From a checkpoint of a small mixture-of-experts model trained on Wikipedia.
Size: width 128, 5M parameters.
Experts: 64 SwiGLU neurons an expert, 2 picks a token.
Training: a variant of SOAP for the experts, 622M tokens, 9496 steps.
Below are experts of layer 4 (counted from 0) of a mixture-of-experts language model. Rows are named gate (a neuron's input weights, with its number), up (a neuron's input weights, with its number) and show model dimensions 0-63. Each number is 500 + 50 x the weight over its row's rms, rounded and kept within 0 to 999. Numbers have three digits each.
Before each expert's rows: "gets" lists some tokens that make up at least twice as much of what it gets as of all text; "mostly gets" lists some tokens that are sent to it at least half of the time. This comes from a sample of Wikipedia text that the model never trained on. Tokens count by the router's weight.

# expert 5
gets: "\n", " ", " 0", " 1", "2", "1"
mostly gets: "5", " 0", " 3", "4", "2", " 6"
gate6:565517543497471560536499549443575599555588523481473485491474435464483439508499495503581516538496432476532518448464484440515505458432558506475507571456426389451513488544508555455547432488418404
up6:486456461605474433524478488412549565546477491461451503487540486471565493517487536505492546473573491571474605534436413471494539569566441450577631470544546502504535408562492413496583448434526482
gate7:433470438517550527553546531381556587530464492537507494575444375386473415533528490594570541515565501449545489440482478410582426462461495461503513444476420425501503570542573497475563496561450539
up7:559488418404544536458481445483515510457584515550501529550543483615628599441552470482535463524505559544562483527588493514518500522502578538447482503490477505493478518515551589555516526469546565
gate8:550491464508499440538559520496509445505465556519527458425539508334547436581480475550497475523475413464452573532508448500555536355564508481465532586447471547526505569366516486520450490532437531
up8:538524473547480524540457531509588552490520472545534464530529471472524472502485571475432437506520418560551475547499508549472513486542429530423433507563475498612590611539470486477424449504564485
gate9:556464489569377469572577581468475560524531497491507519493535444528500505445492469454434632539551462430424541516536467490619408413538550420491541577626513474495529549499569549462507495559470476
up9:441513470494470522609461457494568455479442509484564464564527563548533467490470481545543517497501491479519536497515500570509609475427468551422558499536478525399492563561512441413494515517503452
gate10:532491424486511505605538576513457554464477520571539532483508462545562545510549493593475487423496507536542588538489481561590527428480447548527555576423545407508477476553559507487514480579484473
up10:505612499407457465460488512541504518470500490593481555562514420503516472509522503431430543475526567582410607579471521546439584334503492530518546449525444514471502583523420484474484514503504419
gate11:452480440535455462466520532603553580518441568511504466566452518574589525496534434519545570564538438396462539505584478459512489434434563422514532526501549521419494511495567421509497450600498542
up11:477461499509590456530496563582476441458554485536492338423560500537446491512510562480412485493419462484501602526536528469510520460541506551507547546523441424490555492482491467466565385480532530
gate12:425436585469566515524574530404525493494469608538477460447454496545491449491487453513554484431455505438493529519530620491545455515588465490535506511588526517467508507551476452493428556569482502
up12:532551511432502457451516562462538588501561463603475499511459409535576499509569549518454555551531566598513508485537582442528411449542563346481451510513515563499422448499473472540547464591544509
gate13:495449521443519516472480445400563569437441524511421513511419476401436490494462504500485461517480492488568485491506480523556525478557528521558594446536507625540469605482583533479527502467507600
up13:509458438420480532547513559576511563478385464532559482460518538525426525590403448413591450448490563527473536547455485538437521499481615550402496471451543582398520435427497487491512444491549400
gate14:513461475545535455511503556573515516519435496510494429526525439489559536481363463428448536572482472513534502472546511605552570461464627591481496449506425439502367565529578409472539360512421482
up14:505429474471617521475482504491503392398587562461476539555449454455567549497544569452507463526526377532537505414511515482535420467547448519552566425580511374579533501417557421528521460547500554
gate15:527537521508411441453447581518509588469496593503554466530533444530539500562460399476447571520525467448390583482537496501434463392579542472470427546526463477440400545500459521480522511512467428
up15:463482502506453503537474442470511470523487523431408507635497542512512554507464602551472507413480525517495594513458460483606534378476516558477509567476468518489501497420548546469542484561442599
gate16:501487497558544426556554570443488615426547442422500508501435434450417487468414481486548535514520500510525486597582405529494494501481503462559515640476469513495522503518592515506539543474554427
up16:517496509483524535489477449489602432563532389499531528504531569544585494545563513461461543484423498565561396496487547525499508562440544524446488533534486435534480522459449547490473425536545633
gate17:528473424554459531518504549503499572501397599528520534545607442544530577570553458498407572510437518450533532591542436505553528521606545504435468549488554514493534520548625486536525480473514442
up17:488427532526646497469488510448426575419527564521548452428511536494519499494538559439438467566416385506555512517426550390501542513461577549548541534475471427517395531485486517434518461419498491
gate18:441492447550426469543464554456561467452395529489458523521465476518402485467528520531538520505462494453444535603484547531577611424590446558435592603456529407459434530477533496509437480539482350
up18:451551513512514477544552390506513499545514494533539457509551464468551473570528532451576472474317505532487425559445477518472547505536537396459492476516520444484597459552470368477482406510482458
gate19:486551507549544554517459455383451545483486469520456531550497486473331465502508441575424459571497442489524583501541556529435489540463502481461514439521489528496332510451604507431569511531548451
up19:533507491529547494446512537472584577549469456459459484583485555535496555468521580486507403582606450488532445510433470487549458625432511481463503470531443446524541492559450520559533508482484455
gate20:548550569530530514493498580386479539510457530541566528528545517506403477547437494518419482491481502419442523476511431466523535505556595473418563517557515558410472555473580517487575497592450421
up20:518455565530518470585546557575468538548398492476549491480472474487456494517514511523555482447514477466450558489514372425519504428497411555441523468498524597444469541366539553473526539442497423
gate21:542404471484499495558514534490359556411426480575483541524477481505515468516612468449463502482519456500447455431508460506515527458525574471497454467466515479457413497503536512473531517455562538
up21:490591528501573517597522463492501378529473437498524457494554491467390536555431544407517454461490518463435487535537446534542553480564514487540436484378535484443475505480483449481479467544502492
gate22:472565428539503536542471449450558508519471491534508549556489464425462523547405505488501430499461502484508527501495542443512446398549503436444424473586581559450466609496531485428441507606491520
up22:423511463447461471514533509457468555383581447581461483510474593538515515469594515484452464463447491521594531497545544558499480336496536475488507521538496462633440421557545515497514467455514498
gate23:455434408507495528600565566429509449493563544428480429545457422481452513513455435513451539555510473445466502407482388506504510477441428398497461508500475444577456533469566414517535469548527491
up23:457553484522531561474528438590449525510513472443563596577539584521527509498538411507496600558546456573530482530556469535499425514474513526551472433521580500386460381567486562576528529460554575
gate24:438506488499550549611479520528483627420575528449470535478417528446423457472501400483520460536592467519506505558557556563565518499499578480574491570539426427504486550465506513424495415476473497
up24:438430425534447534523531467480540471467520548578512543623464491568598506593522523487544472449453425557508486460447466448598573388548535478491558347499568502493523532502546534529477496528472503

# expert 3
gets: " the", " a", " The", "'s", " his", " an"
mostly gets: " the", " a", " The", "'s", "The", " an"
gate5:478512555527523431493350551527484501507476468537552459553416445494459471465360527503465485410466532493554406445406450582526429398402566507418444554455450530429570480530493571507491549527471466
up5:460536663457410400442526533384543458521481514425487514478527484567488523535545491453470530522536450464412593545494522489502484394541483418519520486539517502418578599494530549461476495507516465
gate6:543556479478498603650435456529609520493532528526528464534446542426475567491417465364473445488466512522550435498561558524467500356543603420506450565522451415462514503550489431477522534535479451
up6:489473496443549540458496447511379374558547515520515607470513542443575485414441516446572504530479506445493446474558517517505514495408511559543511509492485480512501547538531506452564540498442534
gate7:530492470492485482514444585498552478494539472512562479556509492450535587427408502423501475513462529458478570526467496543441507440540527583520543478516563532513545556531513554473522510584499548
up7:528460496529510532596412536546471442466448424478505475514527554479475489516537526441527510370497529503441446426522452497532559511489476579545469524562459584509471555580563561467460384553520490
gate8:446539522505470510509412474483589544491440416523420613447467476481472470524443442435493433483512529449530487485528471519443400481467513558541409467477448528523495533503546419473525569436445532
up8:469444578446396642553476587527564495536493516506456472544439556504433485545465491484454468536448446553519500487432486606543489442518511529429511510489415458517570590481471505530379592518475537
gate9:466454464474510546519428547481491485567526482522495541513444493460453425463447527438520435525415500519521426512506463557459638492437471504497428522557471513469457529458549528398534565567533528
up9:485564521524522594523432416506465510405464434399509481455490516493542497461552414576552563514527551614486476487480480480527495486464574463500537535490516447540458460421526568417588498412437566
gate10:489331538445535501661414567570539471463519500533546500497457532412528496428526434500504425487500487529571535492519548569487480470492469473539472521518563492548488428519452360524526534520493377
up10:475467567412523555528381521452506542534397534511505582458469421459393527488540452436500509397489495546478477405456560475415407483552568438502500437573495478489532590477441580442508427522559546
gate11:457492471500498573508436571476621562499445574477511484521492499447515476501476472502542418494501562536478500565376516488492511323567519457525458462545481432498597510468505526506450547411532526
up11:504545448528449590492548544583543492581587483454472505474415552478562482598502439529474541500546478424459530453507543522485540602549455526472549414457479559445612560542498523458531482490441480
gate12:458436529476549529532551480408512498629504499534508490512495544592549510415524522430451473547566490576472457396454441449480427469441523627515482540493431496499530441557591513617591481469513454
up12:502493498522527539446451541575456471444414573457525553509492551457483581585530447451421429534599545506487550517531494523438531466503516513526447453528517497495488500456578558426503507437485388
gate13:508533529546478593510564517499499495571520497493501580519454524405497491392396519453551564474578498527528446455427510508538515494462535563468475512407543586418560488412511574449525547554424384
up13:439455487452435493400480474443456495474545424452467588481473520456510527454470523505448643482490506474499512506497505591529542535554567456507502421451587457511545580562540520465448460491428519
gate14:487461407482485600588577583556519548603488502576445467509487476480501559407494452481470465505470436573480540474489471490565524435549493460474473541470459424563596543543501580464546483514480520
up14:537482473526503485457466527454521549543518469600524475490508485461464538385332513444589537490579490597568493503484537399491485550468536486475598504483527479482370575525494483526469518454529441
gate15:513504460524610486525584499475536520514505505644469533498530436456445588465475503528422494491553569546478416519567456542415480524534487524586533496456439435467476464469511487438415526436499526
up15:518527497451577370436542521481522583502506500548427499437442542566443480577485481472446494503495559536429568572563489491528390524518442524446467482481505431453492473535542569476432432525444437
gate16:545549478493527521542476511516543505493474531557552521500455532556525535486513533430499410508455539504490472499516432524495531494502455471575496595477612553444527511482513516540395509526524393
up16:529542453463467521420500564385502529468512444529531518429460585522622460430627510398474562523452448507518550573465536473515513488468455516445557570511512577412481523466469521552486459534515540
gate17:506422521532565542515440601543539533512534434669491415523492554507505505487521456427501439509516483471497422479567461477536475476485498524416589495467405519534525433508472546520479518472597477
up17:497467445406485649459519464541485507368453470525512509516470572511550500495508609497567475517541483451510567495436474471522507527571642476452510506459422539470421492368533436518519488459496529
gate18:498537543551432548477471476566518585599505570583515502504476472505500520355460463503579477536464484465447479450528498513498402540536440418467527552532529498477495506620451499483520476432477557
up18:503498544504561508514435547483520463532388419469519492626502486454501463516537576500496569590515536498498502432590540474530546425524422505411542539458428392529517441513552450530600584515601561
gate19:561555434577458467553479557524580534566447455512501479521470472521555561512448448427456445444401595541500453491485533565462470443528587499523464511562464590529438515456448490493534511567452538
up19:501497526502511520517558491457494417497555507498432501405556483525545530532536281526516504566506450407517465441442482472423458433519493487557467456519497475476505460526511452463498492485502483
gate20:529478525542516598605464609606500508488493450509496440499475525486514535498497373485488477514496439497499432480419496452530476524444601521551473470522465471533424487545506579573563533490549497
up20:475472424501498475465610529391471473524451538467589500461510497516478470482572504523477556497526411544548421475463595461500508530445475498470491528477594498502456466520529594532544464509539509
gate21:550474527538487528491484515555516505434502469541534504540533490501546559523417583433468504528447451485495504439503463469451532336508501506481463494514495471524510514549584639480516512548571527
up21:473490527423468496494449458622441466528565505530498441543433462447550439500516526488441568523444528449499471494552470456496511472552577517527531491466351550597455546601507534477615535504528424
gate22:574550545454515540563509607558489545592502468513498561557451456574567453605458442546481451494551550545474490446417470467534442452523622473513471500466408469474562512509496510511462588455519564
up22:457508544464525518622450525482509541498449496459478529474481558555507548556428505502592496460477570499448466508478492456580513418566493581527559499428538528502595447517578574468552434531492480
gate23:465587470514536463534454461515515547516485522553533480456501521544479483499483540450557432494498511521553520545497596521480432344552499592607547512468486373394386569495517456516587508495458582
up23:505524594518487445463533506508505493492457499390456446401470508451492512554476513444438601608476498506505522534575518474583458569565471490496551475471550531432526523604513572493440454407510453

# expert 6
gets: "\n", ".", ",", "s.", "==", "\""
mostly gets: "==", " he", "===", " which", " d", " s"
gate6:513558425497592546536370445531502539529416482512525553537417464495447459530551557492508522448494626441514543477517422512489509480527462618429545515514532501459476507530426545527381496519456477
up6:520460471579398461532483515537440480431491497486526516550550443510442436495491471471500489462513428566438606543505453384368486501525558509447428483537506539478514531440540501584457569471575542
gate7:550469461428604529471476524518498510506451575548538597481471511512504535492425501480337538599572478510565527514541500584527506506407487478541529521550465456457473559511557483466399475547555461
up7:505432503498532525472499459480565550548469512544473566484500475433520573485426505510359526520414570566536458512503506529492535448446444492533423493546536478464499537474576567480517505509502486
gate8:538540479473552564461481506469504543616486480457543492438450518446421503536424539548493494504421510515581492507440590434507519475411421473506543564521494517435517516511473401532446483561498597
up8:511517560538538589599569706500409523511566517476444490466458534521513564553523500513487495491437441496535482437500493477514494448481455457452489480538537427526474483524496441558473542481538512
gate9:508576514505548511495489440487383503467496449504483514608464494440492448568625619474456423479450525447448457401482503495467417494420567451521486445507484497495511512535535460558495519496465456
up9:476584534443518481506520430540501560433496581518512493502511466475538447450468433507539512537600553538498568535539531458545481498446478540546493430473454477499497577436541502554503474561490501
gate10:520497517475530571497520574570418564406484500440471599604513413474578528515501548547534438472535505469485468562504561511546505468450460496526504574456493533442413481513487481522518505532497508
up10:519499459490582600404441529445514519610468441527512499568505559436531473463511563487511497479499540463571540481503551440579525433463516524453503538544465455504498612452481485486522413521467577
gate11:534528555593596509606453496458472523516547528541469480482451519516521424550569507494548446506508487513510453523558478497553518534484475482491615507437391561530478508503426492455517420461454450
up11:451412557419527482485498552486504601581403503486555438480484482449504536534571516502578507406509534507409529504403489568566612457514476545468453487477519581508503438419482446550512456479444513
gate12:436544507481551517481560518487425546538534446502530449508370582527483483499597521528452597554477520441584467513515447541458388495519489430466553429502487444455460480551585500416465445431433413
up12:510505463520421568538486457592445451421429516483567546482535540468492553552534338513517483468509518535501520483512509425546468432536521404447468536463561457466523449486408545532546468474492558
gate13:564540502492398578542463482512442518540434509522562541505479578548483427425545514480502519481507547450489571490548538514500450404533488459554489525484516401421518546523461373540370523426560537
up13:529526490475508480523495519519553508559394433512533500437498470465510440532510498497556587523579554445356623515449487498518509538435575525463524498500571542513396497482465428495493527465570542
gate14:500535501556519491507513471561459522477364446496406583448462499448559488479473536489479465453485477520536434520532502472474511411506523390464539448477404561584494538484435451502374375482437472
up14:589444463585497458488489504522464479476467543495479571515460498482604571435582511551459577600498531472435495526449407555471416517495456445465577491496531592426535544397429570578570592391482442
gate15:446653500458551515489531453487398532581422436501521521456425466474510512564531532491514455501426509536517512501493490526500418485481441522474565514429421510451452571448514472520508505498480514
up15:500527574418401500539495568517439475484473535460521467484478510454525524458544531441484449491546524509511483554440460537606421533405542433509497497514528499394541528515460467584508559493497553
gate16:456546461452510506542522507441455480457476532473558509498451575594501448559517518477543481524501433508585466502495595524579576412460515492537547527547507554446517530442464570505469491465446493
up16:507533555485598621561498446447503467312527557517523472480491587563423491516506451458487448565436501473589551541554493474436409484486489518520467521525465523442553505494492613495448475445469580
gate17:582543410590508502521524552540395574423497384492514549488495482483488519518473541481490464470478524524568517512476392437462520393530484402494611543437443559614455500509454508502494531541445412
up17:435487508468458508536447490506501522502520516456538611459497547523476457543494593577457514516508462498457406511522424562545433422532444550608549468479577447537462516518515496477499461415457447
gate18:482456461488595529510499571600475495485441468502443465497407465480472542574581546449558505447428525445548467556550625459534536518460554493494485486505559560430478391427513646499461616535526477
up18:537546592486455507535434513504516569474549477440511587489472483482517576464555525518497515512581549559510547519503380475555432495541579419453499596468486596444536513508408453440492553459456579
gate19:492594482554495559581537431490356629398521518507514567558555545512436496502479506506516524450427511505452536523453471552486478481542472516547538427471543533494453489482510496521521563425499484
up19:534509455466484490431444514541477534500447536641432588452440367486441548461370487436507441571473507472495458417586598508492569509620551520463411513528472431548481561483499471494496509601569510
gate20:590517412522526514548543554490476469399550425431544506451484503456508424518543440435545526514561483558467509620540517498460443565531511516539484521476522501452457510529427392523352487474506540
up20:536542521500533436525518481526471517514499603447405574471421568492532489529526559575497575452524550468542394455517420439408552555483511521523456463617468506463560492494537545409522443503445552
gate21:504517439465528340476421596576405508549538456488495483433480494559551468458500509459462475498503430427529473532516474452522436395460419443560564547572503450483458514544516505594472529521568518
up21:489510467479506553494526472527528471511454516459547492437567508444492545517453498478538446512502484444563515548570597485523455635419507536569402515581545469466482522450486445515602509501551511
gate22:489542460543490540468410475550388474440464489571499552465493480482426460514551552534467484492376499503499516487573575508506458472461535495556596475456586593426438514511541488508507483582561497
up22:443522561546594469601479504483538521526521484452448572467483560451436560442501440591501526525465578488514528422529505576432435484494557445459539426411435459519644516510566455569513508523494539
gate23:561456470439538487487469585605475521515534502552498463485476571553419605438480494511484543459537494468433526533490463612500520366505503497488487618597494543563472593560505453476412448549486563
up23:525472508496501471498543449503488435526473490415506540459437439483370573462482540545553503504516503412498491438458480492461530358472508453592573535513509475493480566456447544465368474541509500
gate24:539469505496520466543557523421342474448522481535516506439364576484514488484486550550461594597494493520544513547546488537499593479468470408539624492542545458567482530502557435497504469478506500
up24:490438502463417441494588526439508500493533521469550574459435514538532524461551475552528531522488583529523453541556582506439507383514544383561474469548609453525545468476424502574501566525471531

# expert 1
gets: " of", " and", " in", "-", " to", " the"
mostly gets: " to", " of", " and", " in", " was", " is"
gate5:489446514384492419519483501364528418597508530498501489434452533497423451467465451455479439499566524510413463606542541478559500409507516443512567578524464508549478541538453537453589448503453550
up5:554488553581478466509480543459604630430503513460528527450518462441503607564445493563508525550482473541536578545471507567438485544408466417443512510467505451504551525505445542512656550515497465
gate6:472431472529589558581558384554547502484462541470580520414479571457515502536497500469406434477559565550499487578461442475451512514473449397538467502555451490519485507531525476469496470563426620
up6:519462496427527480541555548514512488516435495555497454550496508500544506518568445607484443504554538448509529501481477439546506641430516616446442550481537561523461453404504533582431518486465602
gate7:462471482529502555530468436478496462504471408459443651461454489453450516520454621505478405528490580520477464571501506467480506375473501530529467529584523492485431555427542552494522384585546560
up7:508514471476533494540492531408470409450542494559530545425529577485507595464568547472465500585484450444467510419451563593504471465496515479410508496583500527513517466512478547487516554462565544
gate8:465492495455481592523475599535481555488522470431498502551466646470522578513453572444506572505448530487465521534570467580465587458615484551549488472538552426600541415435513609523486460472507576
up8:452552529425525471498445505537474461483538544540529534508520455556537563448493480497413484519504414422377529548413492390529435414523506411434508532450371574505600506509425504565567556536579492
gate9:439516469443487538554487370474472484505481494476497593517452542453409423586448582515449555436532413488430430487515576477460482426460536466451557451475472536406530506480503583473411457588429578
up9:520452489563426522598511536554498516447471476526442470526474486515521479550524546457570475440586555542403498473441504417476401487441485507584528433488568511462346464486514481536474464544581459
gate10:492404529465500535477493567519560455489459559516479479504489519423545465430567488526448512433570527555487553527517586519439486481514553584490574535471478503565491521510498492531459469465524470
up10:524386504448497494508533505544530502529451464479554557564494546476545491515477465518513404587478460470483538460574494456473460584394518554559543607539462462432602471468489592472455474512642517
gate11:557394447576536534495506520501478516534519528479468581488554444454502564542573538470500489472423470492564504483514541533622480468502459568535569524458560421465502489550520544468517420552490507
up11:425496518554534544514571492504582572501410488475483487490548506501559432433505490520616548530564461527449512553521442517525497467538504504515484489488404482560527502537556592474459314470562538
gate12:477460482485541552502486492520527424553442480461448516404495528424498592504515528570455508464600533427438490434568433445389501406394509532511494369471527553531524600468597581461553488524467550
up12:469540467485545393483608505514448524472499481390527459475526458513536441547654507541385506463507471499443492503544430461589498441558533485437587551506533460569545503444536521526473447453526506
gate13:533489533455540540487506488512476491528518564539543535393522467479569561595368466483540484486454537503468470497510446436490538452478475490488498553512431498427616471526571491487539449503450513
up13:501487447489503523494507436475498460458471540542417515513534616478548452586503590499482506503492548559568580526503557572506397537462434582540480596407517592485419553545508411582476436530437507
gate14:474515508498519468480513511498437422549508450465443494598437531504465537485540472525443416482589491608500473509540490446429399420508498485475593525461507488509439563491538493495471426529483509
up14:466481448540516673505544497453528433581513462484461542538461477561497535553579617438414477503500537505552454442499525444620527396481550560576522438468620450559396531475491480496551470529453534
gate15:491467453511450502535394484431493474581535438462443549545478495427454458532428540504461519456447503492523519616469505523606454452439499552533545478490559549530488470497551568521594354503410572
up15:607580471503502533531510564486496537487519645489492493453485375511608430508503476408606429450521656506491571589456497481486512518598498489496533528470513466517410539455471444513550553569487467
gate16:501465517449499459523328425392454453537509463481440464525448497511500480536517452522511450514474480456435514503483577491567488445473529474445542547469572548436508479503555493510587488328571494
up16:480457463505478463453517443514485554566551424590561436536466502506487501531474510445539498461524562432505507505462518520488428588498486614523491380545567489418485563447405538605525486480555543
gate17:533513465460536416516542466468541484475517503463551501514435563523457469483484494467432533416478565444474456504497509532465510378468527449556601445482534482494420445435492548477513503536553506
up17:460527427503417472553518468480605540493491599395580436465592465520487562605480508509391537562458454531471455553456458510576514408476584447590508524505467550500510438480590426453481482577434553
gate18:485487494534563516469443450527523538539432547612554533479514473554553579423418490485576483432444559540541584597472493489458479528455649470478440506453489587496453494495543488529634453467516544
up18:620486557566543502544455499525567578530486526454570526552537505496556573400469566488487440546489531493517441477456420447576420595517552515559510489482499654433553403574513459447477495478537523
gate19:482456454497560507505541453531490525541499480537511463541487493492458332405492440506600528498532466476505459434556571426506429506435405521497559559497500483519483503570457550501428537534537504
up19:533499502443553515485519463454470421531427520494558552443489521449429471408504545505484466456480486511460531462506427529503495464542601569442482591578383556450459538573543487482538472374481440
gate20:577487460429536499433458518521519506468589445561474439553538456478470557458453517487464503449531526379447508430545517585517482419440458347441454487500505492597564449512502489447474534552624545
up20:457470524513476441591526461574448584500469548570402489530490451498559538549519524458525526468539517540526508493468474495425547503469466419469553450497498528496519551484623501486483505450457526
gate21:488448431456498578531457448459455379578484480518581552426475478449431469477539550514558430461540544595469447493453544507475613482426451438525534499504528526479478508598551598445423517645487531
up21:521601516480512485404460447447581500504439498529488540505574531508445418565502533513529559491594501491486423592500521427446541498445518495523500467415488518416474449455611559429438467443493465
gate22:502429576503527504573546619487471473592453542536460539509466649513501418555521529524382486474508514505421498504491511488424438463455540486436548425455537482470513465494514533448484437397472475
up22:421518504560563426554553586574528469419451587527466446492531497481493589564552459501469476485499526483494502487482410463479488549327446478438580579527469560451481466543528490451550510473462500
gate23:497496559497528455435491484502465504488529481526537561485480440469434474506551489507427477407537569529434481468607526434418465509484477514487496449482500486479437504551551538560491455432443594
up23:447467425462480510518423477556530453407561482510477535615501471584462489593548451483465567431513514504526546440493514471523572520460470597470441457554503460520455493427611502535445494509435475

# expert 4
gets: " |", ",", ".", ")", ";", "a"
mostly gets: " |", ")", "a,", "i,", ");", " David"
gate6:479493554483533570545436510467488562487457525417415480425494574445497514559443442483512479555584472453476509494507615478396520478616458451440465538582436415417526541584525402534438422492507520
up6:536386519520552556559525497478402484446550452490486559487615460463461443476458547485450520561514476466465426455583524525492504415471537534546562532444477477495397430473549400539645524460519413
gate7:478434553462510448480525526496629551493533553491464470555435466487452538485546423513497488459549465494451499457520516434524439449538513544501580477519536382533469500550483464537472543413475506
up7:562505505394511527428446523411486547524492546516385511373533518446527490409354477430454480525508416559527573454524427520552546515546461548446573397514501562512492526449494496566508483465542483
gate8:461404473467546522544522523498472530460607519503537394396523441433480576666482505546504528540499527509533533548464592543453506524466411455493497437473542529496531499476531435481537507524520509
up8:504442567486481582498478421477515471490520380529541459499481505462558473369402502441521506567502590472610581447557398453411501475536474582491591455461545497596480469483460509371502572459497505
gate9:568488523523477497586417468396545559390501425506471543472520501422396513502499625523508481501601476549458535513465480503542595483516527467521484473463483531530501495481498520574380456502526467
up9:468506518532510483509530493483466584602467511505417485462510442405510419485443510548493509510476519445441574520560517425535576495588530527626529388535504424468461494558497514544403417516437533
gate10:524555480528512636579512493543448404484431491438366428564482477520527473579488471451431454550606512533493462529548448473543490534480471488389537479480556533466506509515535457507424517490485453
up10:594479472512477595475484524511592601511446523509532466561578511494455506458512509467561382467520489555561549465621511454509549534405488484519471446505400553481489533449475595530451561442529530
gate11:538558522472503507517457542507541479521501462430466398557483477509513490475416514471509523482448535460497484582531532495487386410521455370483549472509544526539518414550540511582627455462522543
up11:543570504504513521530502547544537547480488506431556453499494503519550549490577428510630424554600516477504442457512592521521516555483399447503502522395441542527480498452374529511449465501478470
gate12:531433415452518403483439587413546521485594574510448496426522445498508527493479513397488408520501434465521543621526506409595575599478463474513434479529527478496446607455448468561451410433481494
up12:683553533510509491449484562514510513506453415449494417527442516548449507452523537436548530471532517459447480534587529524502455397468513541536580486547523445570526372572479605480390505478615577
gate13:427564564606395584524525519506439434478549490456501467508520582472534453510417583508531584479523520515526589536509452525438478543504489495508534481444447479535445405577494466464478499413514426
up13:448570449462522531428405549515508512560472539477503502506560518554566554517532551508466591506470551522458516430482471495495560473549481538355551453501464550479537528376515552501375553496488494
gate14:511543570487553492479493485427540470545456627392464465483554438486501522434458447523440452413475374538511459502482536373524527537490517549500414549521558604557487487558566577434527498420488408
up14:509444413513499516543553529495433441497506432488487473506496600556485609535495497540455509551540475530490511488437398494444495506471446533471477617457556484582453452410419557467494518487551412
gate15:524504438551576541552489409495440546494552429461484487504470463479497468576551523469474469423434642497420462527425550488574580530530469409454550460445535527509461471496569473477547496517546484
up15:464553630585591528528489541528504550508431458495421404382484524482440565487519465526520470500542551460409524464539570478481453421551489546521518511494444572533463457630499587495509521550547441
gate16:553577430473436473590527557477475467542507478506435452450621561534544635479447443431442513506486555422552488404532571515468480475518388519545560487534451542432491498489482509474465513559475517
up16:470561515479471474522523518421566489480569577479481584468476482520457474496444453551531429502427441627485557542514365521494479504455428522546524439431491503560444597499553550453482559483579544
gate17:501426505471448625521567453582542478524493508391486545442551518493498461462468503510558497503438504400524579486571487585508347481571453499487528492477465497479513563551497388563553513484502502
up17:483449447492495512472513520528461474440438480472513427468553514543491589463454572452425576525506495506599540523490340508524482517490535527541420504411605594505479443503501497405579555540494373
gate18:555419489525543576514434541480501521549472420483481517533524511448455480476442570427417412467461488503525473529513483529483466414432424453523504416461607545535488527523472556452473468430424563
up18:491575503503491392558483441514476576538462491603540534506561498475378475469481492585492544498531518507488513551474493574435620482426449383442495580588469555416443436569491507549453468544482532
gate19:520575452538565421497525596430516512544527541420417527492417487482512491457521515506528549490511614449485485568499495550648406632523503565461552482534509447439474450478564543468481526529435487
up19:610504533492541547477505583459492425478449505524536519566506485499479423510595540508506494509458480471440509488490421560554537604577567539486569467513469407485531475476494571488356543509547481
gate20:457407529575464534436435486490498554536500542467408493443436489459483499546472434545453382571522521486600445495545458534553547516493557519366436501506432530549615532556576485498495523451487445
up20:400458513366583445541610560448414472525556441478535565498468427552511533434487525427556437429492564494535455518603578440462451470489443517530581446570517412545482553425497542522588519554540526
gate21:480519490526454548526392509515543531486413580453432520385444505511561474565563505434550390477549532475429484537529595495474552435584477426451465452455438538498571571462556517465483487466531462
up21:568457454571438549539517557534465463572478490531530482466574384562522540503507617536432542554537539429473546532569547496481503465488526503519450503505514502553507523492631513487568375405480448
gate22:543547567505492469511446478518557499490428568433493545522536556455491413516589520398488566473557523542472447554520552443518463467564610443447519569505456497405575570539500615495538322500492406
up22:552533476577505545565477510611515482490527488523528520615464457551489415518622529492420482460516488475353500441523467473457438378482495528526511425546492531420575429517455569440563467490518509
gate23:388510436511557504444549549491455537535574467505388582405530517468469500465532534438451468489447520522534512495431533432506510514559521411510478533499514557468447438435522510492424508500535503
up23:537475422530478450583527524541455458450589530518473522420453431587492516458511585520605479542533498477419494440442475535595521462517496578528502564452524492517480484457493453528473589555597491
gate24:440477459622419473585472526550465473394467523476472491535456565522541558477512446547539428504464520532487545507516481489579513473544489454455491492437510578570513419502492452519497542522617407
up24:443478511509446451531504502474515481539553569491467492512435412477477566488499460479531521528550474470496491510536494537594530535565530449631484538434511481421457522596510501419498495494534423